Experts of a small language model.
Experts: 32 SwiGLU neurons an expert, 6 picks a token, a softmax router.
Training: a variant of Adam for the experts, 449M tokens, 4384 steps.
Below are experts of layer 6 (counted from 0) of a mixture-of-experts language model. Rows are named router (the router's row for the expert), gate (a neuron's input weights, with its number), up (a neuron's input weights, with its number), down (a neuron's output weights, with its number) and show model dimensions 0-223. Each number is 128 + 24 x the weight over its row's rms, rounded and kept within 0 to 255. Numbers have three digits each.
After each expert's rows: a language model's description of what the expert responds to. This comes from a sample of Wikipedia text that the model never trained on.

# expert 16
router:112159118139120158130090111144149144160144126142092113112106161150160115074129109118125081129137155159113155097168133107161149118126121087104144080089146089136127106138105135137101138129152133137192122130149116078169155144141094125152123146090112164071130141118144151130121116178072112107148104139130117132196129128155142163166136108119126134124168159135107095094116106145123094111111117136107100149146155176114139123142119102145099149151120148137117129100168126134101137161170100163141118140124145151149111125098086114077148136092128111152152109124120159137136085121110134123130122112107153131116125140106121104152087178130117137135154151128094134166150136115134196124110
gate0:119116217114118152102155108118114146135146102129128147109067154128087123133140155130136154110168126136145123161115135148126123154131155125131145119201067143119119106156119163138117144135164116137122142153091102150090124133115140089114170127128143140129162131119150128118133092124133096144152095161105127144142112125112173140111109170139144114107094093115130123150117159143091101122161126117156104116108126128148114123060125136088098151155138139128140154154156129132147124164096125119108145133157093126117095158112139124135196120101125119140133156098126103109062145094111135170093144162170099143116113144128131127098142113157135111124156119128148093120108086061135115097132
up0:135151112132094126119135141111150138168162111135130128125089140143149112143138150127145073128156101143080126124143115094116120081160103103090154119171137130102131113128136164140131118132138095176128123132124114089121163130081133134103111118129101152106133146105123166108111138140124113146165121168125135097168142116154154112125127124119093141087108098157113157096125116138094119124142126169179143109156112117139109178075170073179160158142139154133117176125135140138086156156137150153121130079179096104168089122080130128140143125118104112126120087133128143130093111114103106162111150170137096105150132135104106176133105133106125112166157158121115126123117082108170128117101
down0:155166145149108118123166122147114101139126126070118131118102096104029082134159159145111108133157069151161127121129126160163111119182119186138049160163131129149122164123123148125143106108165094115113142151138115149134086119149151142126142073151121133131184165129142135100125128146137100148169164155137152141146145139126140141117146118122087104124124113134130136143181136087074161158175114123158125097144115169151154109126133109118157137117130142109148129124133136162130140128149092143114127125118097120165112119097102127154140146131135128120147150155134122100130124134119138162091131141109147128135126103111149155115141116144087090106111127126155141073116131133126142088119
What it handles: Determiners after prepositions

# expert 26
router:122159128103084125154167137169171180149132111141098130125145152112108155116164145116110135169099155119112115060146137107134116120111129134115163125119134118109113125134129130152117090150134113132173107145146103108166185168150144136138157130127092154134138134124146170120151123128121118109091142147130086121158129163133097157142123119150154130120152118087138130092145108133089085106093127137068134174130142149145126174106156146103119146145163153088170116135136112100144102171130093135120107091152128148103122097136130125129107134090106151141078140142119121095109146136123151119144083142129167114136114127184144145097057139100132100105107118157115174141120130104074129138136
gate1:138167126079133166140118097097150099143121103114098113131120108116115133097090175099135144164170124128104122122136127112127132107142106127158142070143123165106140081111115132146130125128130083104113116148141127112103165104098092164113150114115115153133127152144117149140139108163134160144108133132096080139155130139141127181131143102120102149135151153143136090117123132135060128133104101075107061106117138150140135108091151097143097116121121130127117146132168173147148147100116140146120142134138124166150108105127113112065102150099156112147083116160130143135082139091150090149091161061130101176150167115145141131104134135149140142163139134132124169155097142146134126109138
up1:133131094104102139118126168171133128112102121144117144147100157148111119130122109152152088147172137175147063114169109111126117112140093081157131119154150122127169110128124074150169125108123149093112124164060180156121147159133117154101156108119112109151147122113100116110138139140133144094131124137153089172116121119122142124132101123145111141157154114116075123143143178140144137145132155138119105120121140091172104133108147121187107147055140113134171103112126146160147106129157158137105124121150133171098155134128122107101075161112155163136125128137120104119114146081172125142119124091093098139113137113150143113131136150111163163169109116084123110141128123134126116110113
down1:215119157164112113165128140097127087135096125068137158127156110156121116132122106117128151097128117155139140130105114132148117124129141131129128125156148154139113176147146142140141135166161111151063139135115127123067143117108153135182069086115122113103171169121130120129156095150133111153146141104140119124137140124150091085100132103131136096131115163183145137163131102141103130116127098103178104113105150124122130128080163101113139137169088133089125114135168136103132142132163116132116142106113164131108122101097103151127123155128126151150147124112095169148120136125091125148126158072171149090115128109087099140085138133135128127117101139116156153125139114133144118094088
What it handles: Table cells and separators

# expert 45
router:141134140158134111146166173112105136153139124142134111149109110118107148171148101142062127101095184117132155116109168116105157153137125085148137121147173099110088103074147102111127135138106132106138125144122130138126145079153154142119177157159113145129108130113107119120164146130116133113076162124090074111152125138140112167129157094136174116101102149149132144131131142095110134170112131096105140181129130134087115158165112155131116119114093110096135130106117095126125116102145123106127123092149103110100111134147121151120098152119111124124118156124187163102121100157132159122155111151079145114132160127174122155147076117115142099134122191124155130112147132096079150147135
gate0:153121183125089091106136144123110120181129144179139142152126125089070124157131143125171097135139140092110181085067131119108126134143140157175147149119121106126139101113112098116104108160091134102105110134128122135112128104099103130108114093169146103122117152135085119118130145140157137140148109124104085137149137137128100133118135099083129109114126139125109155087129142158132085143148162077139131137135088102117086157139163106136156136116114125109155129114179166156137086137089124137125085113155096122100109120100139147140144142082154126134163173121125131087120115126136104086121097127105127152160129093133104098091149110105124079087115114144167130108094110135125140107133
up0:138167107124149102170055155127119157170139150105092173171127105141116120164087152145133112131144137134149113143105154137166096158148154105160131110142081077129103159121135139137119137111098085142142157122119141143130117130139138142089135145115084124134137092128149158133092099133157132134128130130131115106186108130139119123105154125180069129117105123122114149136110128133122123096116139163193151138117116089146119146127101124143131145165112079104122145115105112150142113135138087115155189142112107090142090109117153099107144142168145115168124129170133084130153137138116127182088143122125126151160097121129114098132127131146174139098109127168146168103103140092127164123122
down0:143124124187107086086175124118153147130104111137132160207094143128110175138121105166125124103115147130126121113112121161148128138113130092162104119129155137135125124145161113127132138127124142118139139119132126137146157113106115094161163124127104123151076126123133104128163102097137134140129114124128124169095123114104115116121134113144120086109161114147153093102142084136119116141122108141167097128129100130113120129108141152121095156133110103178117096097083112124120064169115115120105099111119097153162155143152131155154095133142166095138125135102124099145096106132084136144095156127126115158170112118127185110118130141183105113162174131103128096129181128083175084174116
What it handles: Table separators after names

# expert 13
router:129183131101126137115119144119127091130144134111086109138124120138112151128134058128127131120136153130121073153125142105117163129132119104167146137142097130115138106167158135144063104150145172136133151168136135111098142148116148170124128117122185137140127118111132132137071068138148154162143159115160151147100142159135126134164151094111122065082138132114141100137150164136178093130146149090147120141137154121151125145133131118108137124139167099143162111102117143079140153137087143095128148164130150107099130151144085106115106140085125103084158094113117143113127178165102132096144178119120140140131139156107149088181116141149128107137136144103109107161148143124144119107114
gate0:104102156161069175153108151156107122166134128101093124151140117140116190152124128152118122130106147128104133154138127135142114115173131144120121165101116125147130087150113114088146147099121146117141147140120137143089150135141117154083085150136156118077141132089137116085106128112163127131122149136140142131130133150157118107112059114186121157146111106155141131111123134124130106143144115152109142100094085167140145160117136167110110145129126061089106124147110129169135133155121142123141092158138153115154174100119127149109092141088147123118163122093114128135129118118086129114107122144102152120135127116116169144125084109169144162154109200133167098098092091156151146117123
up0:125147153126114194111111157152110093154135164123122158129109136099132112151076123148182109171134148152159148124131126113145149130126109184093102160160124128165138121160143096129139111099113109127180113116153103151056085124114114150097119138128145135102141132091166127141104135118151103112159094139142117170147159138118158118132099135181106164129164158133139106148140151100124150163129133159102145126148077152125144113134127115129118156119156139108067080145127124117101099139133131148123117172127138140171190128136123143112131094130123122132115131158082094131141153142096119090124141137121146154125108107123157142126123133154125145172147154122175073145137084146123132102104
down0:133157127140119104091133105149114093100121088108115119128162129114115141145116110141122135113158124133115125101180148077106139133106103116114133135162127141129160131106127107078123138126114112135156116113163147127131075142104063142116127161117171086074147124080101157094139128130119142146146141121168119143160091117145139134099104136133107143105118118156118152201124143110098135165131109170139144171121160128106130176150096099156146097139102130159113105125159121117185176116107110111084137109086122117139136157119097170164100135118116116130186096126074106152151127089128124111153105124136118143131103132145096156146123142142142093135118144104147061130128102116094129131127
What it handles: List and table separators

# expert 48
router:101116140101121131119131097112129164151112109108126131145126089142158095122148102139132159130109154111129109175155167118164145160147108167142134080089116102149102118105151113135119096152171137117138128183058134132131134127131131149103150132136116122167107076116164117138120118141070095130139152180138072116145102126115103150096137130143161138172096139122166119162167108130092126156119147118108127148136115161104142130132113117099101122089116122129142142080109126106111105127165131123124113112176124194121161139155109130117105101073113124138114146118102133087074124151151109111119116128174142135114146130136134144129151137134104157115127153061101165167117112117171102123128
gate0:142128136148128099100118140149102121132129122118137156150095133126087110151167147123134081126113109140092111092167134102149128120111148126085159121126083123109128127179101140155101113093082084132161152152186152147139119140115107117109115151116138079118146103106150123170135123121118151182109144152144150116119193115140080136162131086150098168121147104118138138097132162107137135136092118149130124117118149110146156134120169118116134135134077154093102111141127133122083101116083167108133115165111154119161109138108098127132101156151132102089116097171132151143151128144116145134124149116102089140169146103093124111104113114090134112141123145125117117057164136145197111123120
up0:143137115147131093135096149138149136080142157137068137142109117125123129138072114123116129147128083153102162099145100139130111120130109099102103164152106125120156083172119098154103138101109122119141142146154124149130115166120110142141114085126121134109180128150123163156078087121130092091126099148084142168109098067134161095171126145105103124143160150122103146120088111140154162129102094148087123093133137097113148085112105185123153127163114094150126131165170136134139158131090132158119125164128150104138160153125136122119111118149165123154116121137096102167176119133143134108107116146129144153110133156104138120095151169104141119158113135128109110097162142122099174116125
down0:155121112167117138111103135119144144154180135117151126152074077116072135139151100112150123133163135142117139107124106127152110083138149161119126130139094157100128131180102122113130133126099123076114125108146109109118132104115114106130121125108157117152168118129124148116115118125123159141114083136128169144158133150110130135147101133124097124125096142153143068108113144115147136152150115104143125112120103114133071109117154130131099090134101134145104101179104185182155128150134122162117100133125086108179079166089127126137131163118184132144135128113079127174132134115162099122109108113145151099124079059137129125108123149086160120102120107142156147076116102127125139143110
What it handles: Table cell fragments

# expert 19
router:102158123123169161154096089105116158182118143143095158122119147145142142130128153147147082113126169139123149094127144107143149125134121102130144124143115116094148125133095144129097120127133109165171106142112140069158152135128139133128101158091098165093139120123181139124103113162075098126136145130113122116214152098128150148145168099132122139115167150160147127104114103118107075107088145133124127140147143150084139152140098092141154161093120136111106147124154153124099183136159134133141147129149111124131141127131109118108171173101125118157178104132109154103123134143116098098126149131105181131162115146132111099140137164165128139134158148142069148142121143108146164134106
gate1:118120139109107094113174131113128108136171116111130109174184109153114089161107140102136130102104076133150153095117163153112125124155136092135115117116103119131111144138160144175126108139139117140163178117106112123107155124114129088148147135136164156146124176165141167124111119101141143142084159086121150117156118147165146120167133147107157143128176135123121127130088098133088122111158147147137135162106126165113176154083150113096136089147086146139122085088153134098152139118102132113116105105102079140086135169147117155129088162119106118123132111119078131132102117145113139132172136119141109139133156160092184131152142137125122108127109138109111156128178140125142101087124
up1:086153124102123121107161102149114173102109140134118075152189141145121123104132109104122132120113078109111124124146137124164139099153129130130164133094133130105140153162131161131112151125100100134132131113107133102088136091120125106093134144117138135172134123138137128114123124086085114134153127151141105152170155190110148134164155121148123145104198127141128113144103107158101156126117092123100142169113105111091127165115152169156164120146119144131143112121101143106129112118092106109139107132168121104141160154120074149133127092100124147085144107163063110129113120156137117105140119107131105180107164175129184147132116134106119099136121127093138166109165157105137110077114
down1:142160158078116088147069149154129150128159138101130151108134153164181103142103122175171138124151152113087125123152092121157172148150118143137168188193148119112130119134136135111131144171149111115176153106138104134155145117129110100123132111096111150156105138169114145134150099144128113134117140128155095117127145135126121159136128132134121132137139166107172113128102130139158161103102118152113117087116113168172088124131161144106182118146123139122131103176148121141125137126112092134118108140137122112116102104152112161105141136093172117165102117152110155166131110076126154091153095143129149093142150142167124139140119077149101088137101092136107128157143128113108125093106
What it handles: Sentence-initial determiners

# expert 54
router:135142149104102146161117164131127120135121149156194114113111145119127102115135144099166117124143115133135147092137162144104093097127105154117173105135086140138109150176101136141128132117186137119113114119139088153113128123119122145171135075121136095173138179113124122087110083141142145170147130130086132098097122144148105178145132169135122166109152118132152093107124157167121120137121120128124119044105172137114152108099081147089108131117139103162116089101131159146133139117136125160111128122129139119118150124139153136119156100139167085102124144138133138122088134129150158098097080141112161078144121113109137121099124150104122067120096106151159133160127101130102145111110
gate0:112139130120130141104136111123133142101111139131140174128121117152137095121088107124108112116149167125140141159120145093104111116140149171143149158181126117127112165101108074114120129111103105116093151138121146143150097133159134122148163138138151085132193118136118128132111132141146158158136104103125166142162139148149167106167138089156095136136146144131132140093164130158172132114165093086124091106135120148117160148129179107144119092120131163129082132174110142127127146075099159110131162113132152087125136133125111151141139142149157097121159141124137082149106159135140116157146160094123130141152150137080130089144105130146166045073124147137112101151141119134103100079129
up0:110132116154128098150105110087139122170130142075071136187133133075144143120131172141118159152108124093149145161145169139130089155107131151119110097150090136095086090100153144138111134144137091119129120121127165109110127172180120068097140100116150175160069150138135148122147123115167126135106166136113099119123170125137140117105128108136147146122145150122140118155142106118060116130135156129154125127159103070119141116121125121134126162176148126152144152107132136091083133154126149133190134165122112146125142114128172131115132151129098137127139112129125090091140166126106104123130103167155130128154131129170131124134124104166133093109145114130131103088090143126133152130119
down0:104141114103114131128113114127098124135174139133117122121131129107125102117086136117121094084081106114150123135177130125137132089133105076128163086153142133122141147138099163152158155070150106113139107138089088189127136134117126108116113130170114146107138142128142116118154093137124115105130121159123154110104189113093108092154125163123097117119132156133168115149095119131129112145127153094161122164129147155125105098155134115114112214126112110096120172096139149173135152151125078132141158111125108132117156120169126146183147118102148103154122111079127133135152133085135130094105134114122131129130141125123123082144144147185114141161111139159124123134089131137187092152152
What it handles: Heading and modifier words

# expert 15
router:114117190109102120094147139106141082119156148098129126094127148121081171164150113139080106152125129118145113128078141107088131130145093131137149107170113123171099099105131143115107111151142115126148109137146121117136139134114107148140156157149140131098111134111163104156071137157115103135127156181092078107154113122118109121138132132142141142111134111107140123135185139111099111132123163099133084124130155121139125129106123119116126101122181122145129123142181111120109130114143141127148124139149131126175101085076119114110161084142102115079120134110145131128059167127114135174106116098142153108086156167124167168164093136149155122164142131105137109159092113133151162100134
gate0:126095163156124120109154096148149137104118141145095162108141158101163100137142113145163078121164126181155151173159123161126103081136115140160155123168124108115127159148110123098163147124146138096148138133104114137107121132104147118085125073104094111090155150117115136136124104121136142096167186114085091128147153113097110156120090154116097129121144083148138146109128095164106128132123073126120107064160132110088127119062104147122118122130132154117127141150166123103145173125147115107123138146145098107181109152095159125149092159100108092117119118143122135124115149133094109153124158110120129159121098110138146147083146135164099106119132105153126134103140135152136129152132
up0:131127135109114128105090162147140122118122175125141145140129104132117100129120105116112124084125156155118128142144077102158154120117139164077091167108139167126131135184140085139128114097110078170099152096110123160136134129115143114168125125148135142118110140140132170078126148136084140159118100177147161127120078153101096126112143069142119129165162147123138133140117115132153164117120148165134151098128174093153128130159094149157154143111127119112113099150139177132175116099145107137110157096119129162122098117116107136119128135157164147117098146142095133079119149092111115122144095127139110113083114158127100112104109081099146154132128131104158094119112148166152179101105
down0:156120151132150121128100124174114136145110128121122110084138102097153127157120094117097127124097173107093122125170132115081119148135145153161139140127156121109100126135132117145133113124132111146089131078096110134131151162116173142056147087100147107120139108143117153113113154164195128144119143127119129107108155132151116163152126121117148146131166142127148127158146165136147147134146114129160109141142112126110111130127125103131168146139115102156115076133126119115098147103113071118083141153130137112110108172133126124169073100109102137099158111155134139089132170094108118093143133122080090100099083115117075142175126155150151174095120103093149113097154120142137146169114
What it handles: Digits in measurements, tables

# expert 5
router:112116149116150118133120093120149172130118120118122148176098070181189112105121119128153141132099140116134116165177114103184165136139132163115169122096118097112091089121126116123137119158112145160142112159082142116123169116139132154073154143100114104177099108139144142148144114133092115127127150151140091142156113124101108146123143118160168149159108131133147127160157108109128122126130157128127169146142124173094128137162133112113121114119097139156139153100111101140099102131135146138118122117187127199135166153153101145129087115085126130126108120097086110118084146142139081118136150124132100158138131112156127131130134150164129126127157145058132131131105148119178117124126
gate0:116142189097120116148154140171123141141136127148133173165148081208162125102131155093147128134142105145150119155154074123161151128139130132111150123111136113109132118125150136139187142135106145162150132137100184132114120107149126115110181137083104133142125096139149153134167097135148109133106102146107184116166135156117137137124148116164116132117132084151134153115166096125158155091125121116167141145122157161084107119136149096112095097127114114132173144111091140117122138127130135134108158109153131126148162157161127155170128132122092111104125144100103121091148141123151093115139136119119097141130152126075152116135083119119128150147131150099156112058125170142148119092145
up0:113098135154124115085133130130148159113100068141182119121163134164134084142157132135135140112132077116086157130147111165111101079156131143135147114134098139157119125133136111180161145146139104186140130160146158099144162109135144122101117151144160159122142171105141094126164113088123100119151138148101130103091146140109103115107138161110144133136120144120159147119100151094141080138122151175140141125172097116130118139121125140115123172151130129138120140116138106099093118109125156069141163135106142114113115148139137132108103140136160168091149130135180206149147166139164130103106143135139106094130155098089099115159129125119138151089106137115100128108130114154137124071123
down0:113123121180129077070124129144142099128174118143137129145137129117076132113156118136101112120090119148121154151138107118131104084125105177109133108131115105123158084134101146154152169113100136173166152134156125096122140137078132118110119111108168133139119174107147164117132132136124154117117127128146093149047093120115132116141178131128153128158166138088115120121160156152123153120121148142155103159137149108132133093122099155139110174110078155057116120131119141090149134115073143073150132143148103138146133136118111130118138137125126154112104095155165167143098127138154104132152181117097115098113123132108098151143120079148133148133119132134074111144141120120109134114141
What it handles: Name-internal connectors

# expert 61
router:099167128104120149121133154128142093119104123118147110170135119133149125137111115118110108131092139136130145144185151144150112129143146134132137116079125110135123098120150118093141129088140142154110124146142168123080136107140139182111165136119122144100127151092152108132136096141132086129116135146127154125155117133140126155177102120175160176111144167114168145117114126152106124146119154151104118123113153146106130132158140159115075140099164108148120080125107076137133108083124151146112151154192127111128184109142123146108129096085139162106095120117115110182099088134217112132096125132137132127091130131108171140111105141134107156146082151155110105128142105094155157089128
gate0:122128162082138134135125142158127126119192095160135134150120137092108169095115155123099112121175137173142125116122084149128114115097149113150138165108101090138158102117153122146147090134116137110112106120150137149115145181193137131085147134177100158120162134142084129181168165130134102134110140151154163128131095159133131155153123145071106145115126072102124134127139116147161160114159124133129148125187107156156165128132134161155122148151150122088130122141161139129145127098130102125116164142137151124166139117176123145093141103119140091102113140147104123141135097162149109112168090137096121138113126130172128091125175118101138144123147137131106089111144174122129141122112
up0:107113133107132145112161111127139167144108138143111135102083119148125087157106089100127112129112131133095182145110135111151100113142134116133104121144141148117115098159120112077138129132109127107146138070100120106161164110069112128187135167120119135116127106158171129098135099140173138132121138143153116149126083116113133097128155143113163104107149112155087121166165129147146124105125162089108164132103143160134141124091092122137133103117146112172146163149134154156137143106113088107103109107153147140109101125133138148151156118157202081130151141111114140138158131127107132158111107120151062125085111094158153116168059139110130131146152116118146160157128148126148097121113
down0:195112097089102114141124093097144137105124122109140149176138158131102132138144102100142148181129093152123098125139090138183095116140113123144142138148103108144108132147141137098128110135160159107154138176093106138151096097103180136107135122167114112083144095125152135113133116124071093111106148093148137146125086095105188118111095128116149140168135102097093157175100152168154133141177108132125147157152140143101110145125154133112115132117115129138123116134094103128114088087144085108105111128095122081151120136121098131136092112128102145142150100133116168178144124109107137128108156149103113145122124130100123110121145108157132152173097135155128137128128142079145160113109
What it handles: Score dashes and French

# expert 37
router:128158149177158118109092118141118141129154148135114091151098112168130115127097086133167127107113127123120119077119140101138176119113084117071140123134166074148127096114078123111070165142099100134135105099110095083136106109144120176120119143145098124099110091112163131101157104149098105105141121115149107103148096134134158142119160150153107118141123134111106133103133115106147094119120146104149123114166170143111132109139126117132133120127083133147125105081132140102136156167136104149092120085148126121149131115088071073130126162108152089161119116081116161125122089119114115145143098095104112144142149088098111153151094148122130154115106164098115124132118124122166151144127
gate0:144160069180167122089094137168127120103092120162133120143108127119137114133111127170116106152122132076102137144115106147114102134136198107138137125154110159121117150134114123105163153035107108144160146077131152100150105123100161133084120133170148177101125093150110104120124147112149154087122174115145136156107131113139074136117166110141108110122091115120133166110124117137166133121123161097154127134112132157140106141127100125126138143139129135155127127116133125146154115133127162130132103117112127142110211127153126143102136098129144133105124121142161115133151117115133095154170114141092151133115109158139103112162108104156114113157121139152123140081146182097134090109128
up0:107134138133132107151122114141126111160144129126106120124133145168117128160127086142157100138128142093107178133090121123076113076137124129104146156142092162128108082140131092114119169100107097120126111101133117129131140074106143147098150140156103190096113101144071131123151135139148176155129129120115114099146132105093128107101118085104117145120076114152137139140136126101166098135085101120138151079108132118125092130141173113155097139145139113098117139140167165136099148100133098136127071087111084164117113119118145148107161150120163112130110112093103164154116133104125093144148075147109121069136141118098155120089123137151155147136131119118135113077113154115156141144121
down0:134151142134141186146133112126173129139167112115113108147141107102118151134152131138142140153110127073160121105146102111103097130182088158067188150112106093102112112118159087136114114146109157109162126138154134124143109148158124167111095132120164141149145147155146084092109127140115150141118120149144154115147107127159133095161130147120107162185096132121159109151167123122095126132124127117129125129146110141130134138089119134080127144114106146127116140106164161103143111124118124141151128125107134084148075148112119109135064143133156156133137099081140073119136145179161139150150119117150080145119134163101131140121130126120129195077119130146136105106071134134123148115156
What it handles: Copula and articles

# expert 28
router:150132105148158117102139116153142188141136113145115119149152137122176163128130169095126103138112117145148123134143122099170119136137131118122139102078154123141100129113157144116111149117114115099143120158124137108156127115137152120081106120147090139104089141153134097130145134081087150055096127126118128161139181123064125104155116168151149150152136138163121173148159120104120165107112112112154145118125132115151146121116110123151136152102150135111126136124106101145158096169116169112130106131132103132117142175105125158110106089106155118123079097151128104149112092130157091105138137155103110158148094108103131114169120143139099084117144129151166139053131126112127137057119
gate1:090191120122137135099109111106138165144102137172152125124107098118151121140146139128170146133097132178163139160139121169085143131104149099110143139142069175125125144141119124091147148123154110099092135114152085143124113129123079124143108095112134135147116165100170111114103111113166135132164123145121123112138145167136154134154130141133135131099142118127145132092103101185076087129137106141090128135092116153128135151109118155111105143136167090167114166147120082120142118133147166180084120126173109083129118127121178130107125154149128139119105152130162150132084107133112109139103110157132130114124148107145123164132188117122067135099121104128155105148117143118086120132116
up1:145175120135102106078130121126127165133130099143106160125093123124116110154134201113115139127150099162117181141125099144130150112140130101086092128117104132109102129127173089135138112160116091118105185119138106155113165107122118113104126117133161153161108160137116119135115130108108173148152090147092095151112125119078136140127130153125124122124127126127159112144159122147117141109114134136168129126085111131168122116112124114071137142144137123124129161139140167079179137115135130134114100113116111067129129092107130144151105149091148112079112107135167133138087100136129120149176158172139098127098098104114125141100123165095169102123144146132155069095144071135134111102122
down1:124122135115115064126167117122152109109141119149136158093178141154080130136160110109088119132148118122113124130094129125134138173087132123157109133149143131155107117132121165131128131124117145117134170144102103143151119124122136106084157095159096168188158104151124138104113109100151122125090150158140115153114115106123100144110123137088077105088131154145146122122104110142113111104114125165166107145135168110140115114112082129114162142163146132106144126112164139103114076128129088122129123119099093120126121181117128140184112124153142094106125098107167140090142154139140131126168170113161090131157125132115161140132102125126120112090172169113085095153149086144123100084173
What it handles: Creative-work titles

# expert 24
router:147126162102122115133159157152143077130171112130139100149164131094119150142152067177074076094112134134136102165094138109097109137110138133145163107143101108142143097143143150152085097145153160139150145118167107155138117108146129111139141127139167153106118118116157089135094145158119059087103113148108109133109155111143104123121126145118155131130141148125138143138135096105102116114132147119113144128113092132145164146088142110093142118132149098125144124169133113103118125114156133124119142127118180130102116114145135102168141104130127100108148111070160121104114159107097154153092131108132110079109138153117198155174120117148139154157168153156106127167095101151157135113143
gate1:098134114109121111094119097117113088084156130121128157109188108141128112108110165114147155195091090113092134144142098127102130143161154137161125130135107159099119133126111172169142119118158170155136170154192138088122141166107119096153088160128158134169121141114150137127160090147142128150147159134098137106138133081100091149085154133094124148078110116136152138128127072107163098095132097100118124137153099132138136130110153136071125135133089144154148147158130156101143102122105122133136129128137104112125153116118129112138134101136144121124101102125117103129113130086147131140157092096130146171149142142141125149111120115156109121119110079130106138135123115144077130149197
up1:164113165131097118149121118175127120121094134126108121142077138136093146154183113171103117084137174112125115103161110127142104150120097145108098145115146100130115119086141114138124113183144146100153149132092089144125158151171104162140151131156108106117139109143152120125108106102067122140146139147141099160139126144147117122147093116156097080189154139107121120090086169104107123106131130157101100155080148136081123134149072140145112148141104127088141161129149108130133119163097114114135116107118139130138103105136110158145112156121099139118181087134132153119149118173120133095156123143126122130105102115153163067132110137153153152137150112122104096153110143133142143088126
down1:100155116105105127106150118115118136136120149142129143112100120142076084146145132145097103114130125132132124107124111132091132110123140119129123179096100125129145100103138131129094141128120117138144099132092076150162115156085120129128112132126119125129194123083129108097146088121117109112150131095150154145112157130149154090127069112158132099169099159151119147097161113133134137156137125162191152182133115112098119178159100137156150079113120142160141091137109168171082192141112113103137119095132104134109168147111130134132142127117173108151153141127139142114162105138126127095148128134104105129130179118104155128110174134093105148112114135097139133151153167115142103165074
What it handles: Numbers and percentages

# expert 56
router:116072137120140123125138142130148093122100121147147113106105131129149115117120119153093109109128114091146128159087131101119131120071148165139166104113138126120160107088146135122115108115130155145083114099165101127142148116154186107097095096107117120093142113109165091113100107143082125122132145158116100109120141132163087091130100134153127146143083178134116120122143098130111145117145096142133120098146123094174161134114092144122125132116146129096105159137138090147134193113145122123130116119086141180115117110137166094156101127144157117131151113140161110100153166117131114149126124074106129160150076131117103075119144144168112180117154155180132144164134101096144101131137
gate0:119164153171125142169144160144130162097161148166119108118091106161125102120155117130159121132138121173136132088133129115128151110134104101107097110107113061119128144119108112107121133145104105113115130141151113134117136130104128150143122128127130119123082191118143098137117158140084109126122118163088169112180120103141102132123128134047119154167131118088141140104110139149154097145148142149148135141167127127099156106133079189107163128142179090087124114164124177117127161136119143165073127138144116114150124127090114130140138131126135145177118149158097107098119147175120137153152123142092140149097133117107116082091102115159113148110135113106141134132125124096082145131118
up0:126123118132095167149167149083110181171126136151156113171074133108124144111151176085116152133125180112166111113154121132133153168158151143132115095077098113143087108118124149155130117092087099123125109120077113113137158144137134098098162134107141135089131096144190124114143130118129156094114146102147148108102112131150119132110083115128134147139111083145104115121138134140109118145152123133120162127127075113125162126108157128136102146102116110126158148087117127106076133101163135069124137118110138133125156159166137150109107107135108115112119141133133123142191126154110135157105107126119127104149128065169096134129148098144156130115115122146133145105155088154100166120107
down0:119151130147131158128104097133147127125097152072128149106146102109126125140134144135138136102155116106136137115155112137118131045120090116091152091100076126153116128096134099135122118176123131116156101093138151148137103119136130135167131137137150121135137137123118073114124149143108139141149111143162168107091137128117145117156116170154168147124159138089097121126108134114145138153101094115153137114153145106087121131148146071108118120127176158133110163107109165126153125145107104162082092126197092118147131141180111094107103170117133143155136154150130091126116110168090147130086090096123105139140147110149137148130153117137095131184108138130105097142125128133165109178089
What it handles: Time words and years

# expert 62
router:124128116125136088098147144126135129103129136112159155114118085132134174178076099125081144138133130150149143146107092123121077130143140122168122117124146131136156125055127121159140089129125117132121112129117133136135180136141145142128153162155160218132108132123118162098134102141115074120118139143121118117140075140113131135145127101085137106084152114152117155138142140141132113171177122117110114126127129147151160097144125159164089088125135106130155105115126136151132154106121134140132129119158125165145141102156078107136094120123152083111144138177133133166109141129153148166161152142102145134080140132147156155142138114147111135122130158130200132137145072145155097155161
gate0:111129154116120156134130137155113164129130158079109116148108139104061146133123142148089151118121090144135106120125146144112167130079092103163154149165130164096112135117146115139122124137141142099122178118112158120145147177119117142101110141162150137119167151119175156136154119151105123175108140136151108130136129119162118084055093135134156088114142153089155178123067101135175149085124172131106129143181099128081114097096097116166126122118139096115140127157133103123112165159132162097104107161115145114113142099145123111121116151161124144107115134104167147131119134107107120127109097119121122151137120159139103151106155116117127176120110107161104111150146126115132093155131
up0:106172123079130118127082097137121153155082174085139139138144140168090109121117139139098156157109087135136126136087147171164149136132144151124134183153102164129142119121102135121107091109129166149148154166106166177118129131111094136180118149116108083196134107100132132122133138121092138086126174146133085157135120121097135121139136133100101128117141147118123123139146140114108173123096138124155097115127103124151106116142150152157105168117114139131101151096097130105133169106105122110136143129123131101172121165150124139118102152125091137128114147118112154132124149092093172123144187133131149110143145102151120104140167128082184111159120102092116116171120129132145155130137
down0:180090136105136147164169114164132122153152137129117111134097153161156113156130109157168139115168149107143111111138099108129151161130150086098122080093153128123096153128132132139155108137121106140142152149117086100122093154165125136149109096157135154109120095141080130118155126120156122173108136132139143116124128098125102135118164125148068145137081071154101110133125112135127125147107125115113153133121142113136136119175113160090083127139124121070137107126097150145166156149079148129141129145088120119133123136130158094146123121112151090127098164148133142106111135099157098133114115094091094143121113107120146117171079118178097117090078136165124115119143106124119067120158
What it handles: Opening parentheses and dates